Below are experts of layer 6 (counted from 0) of a mixture-of-experts language model. Rows are named router (the router's row for the expert) and show model dimensions 0-159. Each number is 200 + 20 x the weight over its row's rms, rounded and kept within 0 to 999.
After each expert's rows: a language model's description of what the expert responds to. This comes from a sample of Wikipedia text that the model never trained on.

# expert 57
router,203,197,218,213,238,229,195,181,210,222,241,185,213,185,184,192,197,193,182,203,213,173,242,191,213,182,180,215,189,194,195,214,191,186,178,217,217,197,198,216,184,202,169,207,218,197,189,214,205,221,211,181,234,235,193,199,186,221,208,166,199,215,199,175,198,228,209,168,192,225,234,188,207,226,179,217,165,206,207,211,230,190,226,209,203,168,241,223,233,196,191,240,220,178,221,185,206,218,203,213,176,213,217,195,190,209,179,195,180,224,187,205,217,229,202,174,248,207,204,193,219,198,213,173,229,174,162,159,211,189,198,217,218,196,183,171,229,195,160,192,180,239,186,235,229,205,198,205,170,176,200,199,201,192,197,211,159,182,226,175
It responds to: First letters, abbreviations and numbers starting cells in pipe-delimited tables of sports results and data, such as PTS, PS3, GF, Pts, km.

# expert 18
router,227,208,192,170,193,181,189,184,180,194,193,144,205,205,205,218,160,199,217,232,246,214,190,199,194,196,168,216,191,209,194,195,215,181,208,206,180,202,175,210,199,223,220,169,209,221,256,218,184,192,166,182,191,196,214,216,203,231,210,146,200,213,238,222,183,208,200,203,184,202,212,205,227,205,215,178,227,177,198,202,176,197,207,200,194,229,206,193,220,170,206,192,168,198,164,201,196,216,194,203,211,194,152,214,181,219,200,213,186,234,204,199,199,209,163,210,169,211,162,180,187,170,186,219,218,196,217,200,184,178,205,198,208,215,224,189,178,212,190,229,235,209,228,163,226,246,189,215,193,230,188,196,204,190,220,218,197,209,159,195
It responds to: Middle or final fragments of words split into pieces, such as Diag-ram, Protot-y-pe, ey-ew-itnesses, lith-ic, Syn-tomodrillia.

# expert 51
router,192,189,192,224,221,174,163,219,206,217,213,183,213,175,212,189,168,218,175,177,228,226,193,205,191,191,234,179,168,186,192,213,201,194,217,177,182,241,187,169,193,196,213,209,228,204,205,152,219,208,195,185,227,215,201,214,191,200,202,193,219,192,188,198,198,165,202,223,223,225,218,207,210,189,216,192,203,180,242,174,229,218,159,214,199,167,189,220,194,182,180,223,220,173,196,201,234,221,205,199,165,220,206,201,199,228,206,178,199,240,169,215,196,194,185,181,165,167,230,197,193,178,234,203,235,192,207,193,223,233,188,203,165,212,195,208,162,179,180,218,226,216,220,169,207,189,230,191,185,231,200,192,200,156,217,207,196,213,205,195
It responds to: Final head nouns of institution and place names after of or a proper name: District Court, University, Church, Council, County, States.

# expert 14
router,229,175,221,216,180,205,200,215,219,185,210,181,175,219,182,190,206,204,153,209,179,182,180,160,185,218,216,205,187,193,210,197,223,204,184,165,213,227,201,169,232,226,188,193,225,213,205,211,223,173,206,223,174,168,208,238,232,205,172,207,222,198,202,203,196,177,166,233,207,234,197,183,215,189,201,182,186,197,206,211,190,190,175,176,207,184,245,206,206,228,196,214,185,233,185,224,196,188,207,214,196,190,193,196,197,222,209,230,195,220,169,178,188,217,241,190,177,192,211,239,161,195,189,202,216,218,173,229,181,188,224,202,210,203,217,200,185,197,193,249,231,243,211,195,205,197,200,233,182,189,149,225,190,193,205,233,201,214,209,186
It responds to: En dashes in year ranges such as 2025–26, plus spaces and zeros after dates, table pipes, and commas.

# expert 16
router,196,215,204,221,221,177,230,223,180,162,188,196,223,228,195,191,208,227,192,218,217,162,212,207,231,199,251,196,200,218,174,192,178,208,197,213,208,196,182,206,200,235,215,191,198,232,165,216,217,158,233,199,189,218,177,206,197,201,199,209,177,178,172,192,184,165,229,227,177,186,188,175,204,221,226,180,191,224,234,201,187,212,172,208,188,187,171,204,200,213,211,202,188,178,170,202,192,234,213,221,186,200,186,214,205,200,174,201,239,213,167,194,199,199,205,184,197,231,203,202,214,186,189,181,229,185,186,203,249,201,214,218,186,183,176,207,212,217,200,183,225,172,239,217,236,213,205,176,187,156,216,202,205,194,211,153,201,166,178,226
It responds to: Pipe cells in wiki tables and semicolons separating items in infobox lists, such as highway types, drug classes, weapon specs.

# expert 63
router,210,217,213,224,201,231,212,172,209,225,236,181,207,207,177,199,186,183,197,193,191,194,230,206,224,183,151,209,210,185,200,200,186,179,174,194,223,166,206,248,180,211,164,196,185,190,196,216,198,257,198,207,235,179,198,199,187,208,186,178,180,222,233,202,212,224,200,229,235,209,235,206,217,258,177,203,197,211,185,167,191,201,244,201,203,190,220,185,225,199,196,219,173,196,195,173,188,202,177,193,181,207,171,194,199,177,204,225,173,199,228,163,212,212,201,215,246,196,201,198,227,190,203,214,178,176,160,188,180,202,204,186,214,192,216,188,214,212,202,169,177,216,196,228,223,224,198,212,173,184,193,168,171,188,190,188,188,200,223,216
It responds to: Word-initial consonants, chiefly M, B, Bh, Kh, T, beginning foreign names or after hyphens, such as meta-model, Himalayas, Halkbank, Small.

# expert 4
router,183,243,225,233,180,215,231,195,236,203,206,220,197,187,161,224,175,200,201,215,217,212,202,205,230,202,219,193,193,192,228,174,225,186,200,182,210,178,216,214,209,196,234,201,209,206,192,184,179,188,199,207,205,167,166,220,210,162,205,208,206,201,179,185,227,192,195,198,206,203,175,195,200,209,202,191,175,177,183,171,166,232,228,192,182,201,219,174,196,199,164,190,206,198,191,218,165,202,232,203,206,204,201,215,220,217,177,241,208,155,217,194,218,200,181,188,221,187,220,177,219,209,214,184,166,161,207,169,200,244,227,190,179,192,193,198,223,158,231,207,181,206,216,193,219,171,241,219,226,243,212,187,166,183,218,210,193,211,207,181
It responds to: Single digits inside codes, years, route numbers and model designations, plus compass or place-name words like North, West, East, South.

# expert 26
router,178,158,184,207,242,179,212,208,166,208,197,239,187,211,176,184,228,210,198,206,157,215,224,205,180,217,211,191,181,163,205,198,179,190,189,220,220,231,200,214,210,190,204,193,187,178,212,164,196,191,194,188,198,209,185,173,180,198,183,203,234,233,217,185,199,219,209,222,177,197,215,211,217,180,214,217,210,183,227,189,216,176,206,219,232,216,205,208,196,179,173,192,189,229,212,227,165,215,179,205,172,198,151,213,216,204,204,228,206,232,200,202,162,204,201,197,186,171,241,178,210,213,211,195,221,217,214,227,242,217,188,198,220,185,211,171,191,169,232,197,209,185,181,208,187,228,213,161,175,224,189,181,179,220,175,166,230,226,190,194
It responds to: Middle pieces of foreign personal and place names, such as ist, ant, rist, and onst, in Konstantin, Byzantium, and Pakistani.

# expert 43
router,221,212,209,215,230,206,191,168,185,200,167,207,198,191,207,217,191,201,194,183,202,232,198,188,163,193,231,207,216,219,189,206,209,184,214,206,172,168,161,216,243,196,218,189,177,184,246,201,209,198,213,206,185,217,176,187,181,197,195,203,195,200,195,211,230,198,215,156,209,174,237,205,206,176,183,194,227,168,227,207,205,225,182,200,203,185,200,179,202,184,182,204,186,203,211,238,167,199,188,197,203,178,175,213,194,172,201,198,174,154,209,239,189,202,200,214,139,198,186,185,250,207,215,228,234,215,179,204,253,198,190,203,197,202,196,184,179,183,211,172,232,228,203,203,198,237,194,207,204,202,188,170,221,161,211,199,223,207,219,177
It responds to: Middle syllable pieces of words and names, often after L, R, B, such as L-ull-aby, L-over, c-ool-ant, p-over-ty.

# expert 55
router,170,220,224,160,200,221,181,205,193,212,205,196,196,208,179,202,197,227,222,197,182,214,205,211,191,225,164,184,238,218,203,179,175,195,182,194,189,215,194,195,192,175,205,220,223,229,207,210,182,167,227,192,208,179,189,231,228,210,198,218,224,195,237,217,170,210,185,238,205,206,217,194,165,186,226,210,185,180,212,187,204,219,159,229,203,204,207,189,202,172,190,204,234,211,210,217,206,194,173,159,213,176,146,220,179,179,197,188,162,206,213,229,220,202,223,197,152,192,235,212,157,197,208,229,221,213,184,191,203,210,224,220,210,194,224,203,209,198,231,189,213,175,237,218,187,213,234,195,215,216,161,202,188,188,198,213,192,234,204,212
It responds to: Syllable pieces of Arabic, South Asian and other non-European personal names, such as Abd-ull-ah, O-mar, Moham-mad, S-ash-a.

# expert 28
router,234,187,203,191,217,229,180,213,204,207,216,178,214,241,206,183,198,206,194,211,174,197,188,229,191,169,189,202,194,177,213,219,192,170,206,175,208,208,181,218,168,213,166,176,193,201,191,177,210,203,204,184,182,209,189,193,219,191,170,201,212,226,222,221,194,217,175,221,198,185,208,251,170,204,165,184,201,228,201,200,194,210,189,223,221,173,233,196,192,183,182,196,237,210,206,225,234,215,170,174,175,230,172,187,179,212,206,183,194,245,175,234,215,182,197,200,173,189,201,207,183,150,232,220,223,190,206,226,187,223,203,177,214,194,244,204,185,213,196,203,197,176,232,212,209,211,230,168,173,209,222,212,154,184,197,212,210,214,186,170
It responds to: Inner and final pieces of South Asian, Slavic, Nordic and other non-English surnames, such as -vi, -ović, -ski, Baner-j-ee, Ven-k-atesh.

# expert 49
router,190,219,203,165,198,183,166,186,188,201,228,195,218,216,169,205,214,216,176,200,188,212,208,192,177,167,210,191,166,188,196,195,172,186,174,188,185,181,212,198,202,179,232,183,186,188,207,214,216,154,187,196,158,186,209,192,214,169,215,156,210,192,187,173,225,185,173,198,227,231,189,199,207,195,213,208,216,174,201,210,169,177,177,193,203,172,176,196,192,165,168,201,234,208,244,215,173,210,168,218,233,181,172,206,206,230,184,208,250,168,186,220,225,217,181,212,209,209,175,186,251,217,206,193,215,199,194,203,217,222,218,215,198,199,195,184,210,206,179,182,198,199,205,186,194,201,231,187,161,245,241,206,217,195,216,196,202,209,218,188
It responds to: Accented Latin letters and raw byte tokens in foreign names and coordinates, such as á in Bajnokság, ơ in Vietnamese names, invisible marks.

# expert 37
router,191,218,186,181,227,219,172,191,184,210,192,236,182,171,230,214,199,203,213,166,197,206,199,213,201,235,223,206,219,175,203,179,187,203,165,185,184,210,192,215,208,191,186,186,212,187,205,151,190,221,232,189,177,181,178,221,218,210,214,200,185,151,190,211,217,200,204,204,224,231,196,171,176,205,210,246,204,173,190,211,195,192,188,191,204,202,219,201,161,173,217,216,207,165,225,208,166,165,205,196,248,179,182,208,211,200,234,202,230,194,208,218,229,236,181,182,181,177,207,194,198,221,214,175,187,218,221,162,187,230,213,223,157,216,156,184,214,161,187,179,190,214,186,209,176,204,213,179,226,184,198,201,204,188,197,214,194,181,213,197
It responds to: Pieces of capitalized words in proper names and titles, often after F or W, such as F-ree, F-our, Baron, van, Hard.

# expert 32
router,240,205,194,226,234,191,231,211,225,213,201,198,200,225,209,177,161,176,185,196,201,211,235,203,227,166,193,204,205,177,178,208,206,201,194,198,200,171,213,191,198,225,202,230,208,213,188,231,207,211,210,198,229,198,201,153,194,196,201,191,210,216,205,203,223,214,221,212,180,179,206,193,178,199,236,242,191,251,166,213,207,219,205,192,204,195,170,175,200,191,230,166,202,175,179,174,229,204,164,169,184,198,225,185,210,178,192,227,220,189,212,168,172,189,186,212,222,204,198,188,232,217,167,189,203,172,199,195,200,185,234,160,201,217,206,217,201,234,220,203,173,217,167,211,197,214,162,222,178,208,200,183,153,194,200,181,208,172,209,221
It responds to: Single opening letters of split words, mostly c, g, v, b, as in c-aught, c-rystalline, and b-aptised, often in species descriptions.

# expert 53
router,202,204,176,199,193,194,215,167,203,219,196,220,222,234,212,257,187,211,223,192,199,182,192,199,192,195,184,157,243,220,195,212,201,204,224,210,209,209,194,225,196,214,200,192,212,167,229,182,254,158,201,194,231,216,195,154,157,185,181,170,224,178,225,192,190,202,182,213,214,218,193,206,179,209,173,204,221,204,217,180,242,197,214,219,210,206,212,220,182,187,183,181,184,223,191,217,223,219,181,199,198,191,201,194,222,196,197,193,219,229,212,187,186,198,184,212,173,202,227,214,182,211,240,202,181,231,218,191,212,170,189,200,233,232,180,171,213,210,178,222,182,224,228,218,180,219,198,188,242,210,185,208,204,167,193,155,204,219,205,199
It responds to: Occupation nouns and suffixes in biographies and name lists, such as comedian, jurist, guitarist, footballer, director, politician.

# expert 40
router,217,185,202,175,224,184,199,196,239,227,199,189,192,210,219,170,207,182,195,180,186,177,183,188,189,204,204,204,181,205,195,161,197,180,195,201,178,231,222,160,199,170,231,193,185,210,203,189,216,192,219,181,185,190,198,168,186,219,171,195,207,195,230,175,200,180,193,154,196,199,239,184,224,194,185,205,183,210,192,203,233,176,188,216,226,188,198,210,222,182,213,201,180,212,228,218,245,202,220,163,186,197,180,193,212,203,215,170,204,233,177,229,239,183,176,164,167,244,201,195,203,144,218,196,227,192,220,171,226,195,219,184,220,200,184,227,214,198,214,201,211,219,220,192,170,193,226,165,196,195,204,231,179,197,197,204,219,230,189,169
It responds to: English given names such as Joe, Mike, James, and the middle or final pieces of first names like Jo-anna, Mar-ily-n, Dar-ry-l.

# expert 2
router,185,235,208,188,208,174,194,205,202,173,178,223,162,206,218,222,179,190,195,199,184,202,183,197,219,201,204,189,161,172,203,198,213,178,245,219,171,187,223,195,222,210,203,161,188,178,217,192,208,196,186,188,192,187,196,207,218,189,233,203,219,207,225,157,170,167,192,171,229,206,162,205,195,204,217,174,208,164,223,179,205,184,172,222,222,191,227,221,183,208,209,218,213,198,203,193,196,192,187,221,200,209,178,231,190,182,201,231,204,221,185,202,200,199,200,175,195,210,183,178,183,167,258,192,198,213,200,217,208,238,222,205,191,220,195,231,175,201,173,214,265,182,241,208,191,202,202,205,205,171,189,173,214,179,208,196,198,179,240,169
It responds to: Final words of institution and company names, such as Film, Music, Entertainment, Records, University, School, and Athletics.

# expert 50
router,187,200,190,201,214,209,197,242,198,219,204,233,187,181,170,199,175,155,182,198,208,197,182,237,179,228,200,199,202,190,208,191,229,190,225,217,229,179,198,198,172,223,177,174,204,181,214,178,189,213,227,190,170,169,198,206,233,175,202,237,201,198,198,214,240,152,184,200,198,163,192,168,160,197,186,214,213,203,226,210,198,189,218,203,208,174,213,176,211,199,175,184,228,212,201,175,181,197,227,220,227,218,218,194,212,200,163,176,186,205,179,204,194,205,215,203,186,214,218,201,246,185,166,212,185,169,185,174,168,214,197,191,187,220,171,219,188,156,184,213,191,196,218,195,201,204,168,178,229,209,233,231,185,213,184,169,177,215,215,187
It responds to: Ordinal and cardinal words after the or a, such as first, two, third, and only, in group, round, and place phrases.

# expert 42
router,191,199,195,185,204,205,225,216,211,162,244,221,186,212,202,222,163,182,197,223,235,226,183,180,218,168,219,196,204,221,209,206,209,219,236,230,175,166,180,205,205,198,172,199,183,197,187,195,221,213,214,183,214,190,185,209,170,180,199,177,218,231,182,234,193,174,188,219,156,187,201,219,225,240,214,193,178,243,201,189,225,216,156,176,172,203,202,200,173,195,205,219,216,224,179,209,185,235,214,177,170,222,168,212,183,184,189,202,210,209,159,206,206,203,205,188,159,178,181,206,210,207,207,178,222,231,175,207,199,191,209,203,231,181,185,193,230,178,194,189,218,194,171,223,197,225,187,207,172,170,210,212,185,176,202,230,202,185,199,174
It responds to: Pipe and semicolon separators ending table cells after numbers, dashes or names in sports, election and statistics tables.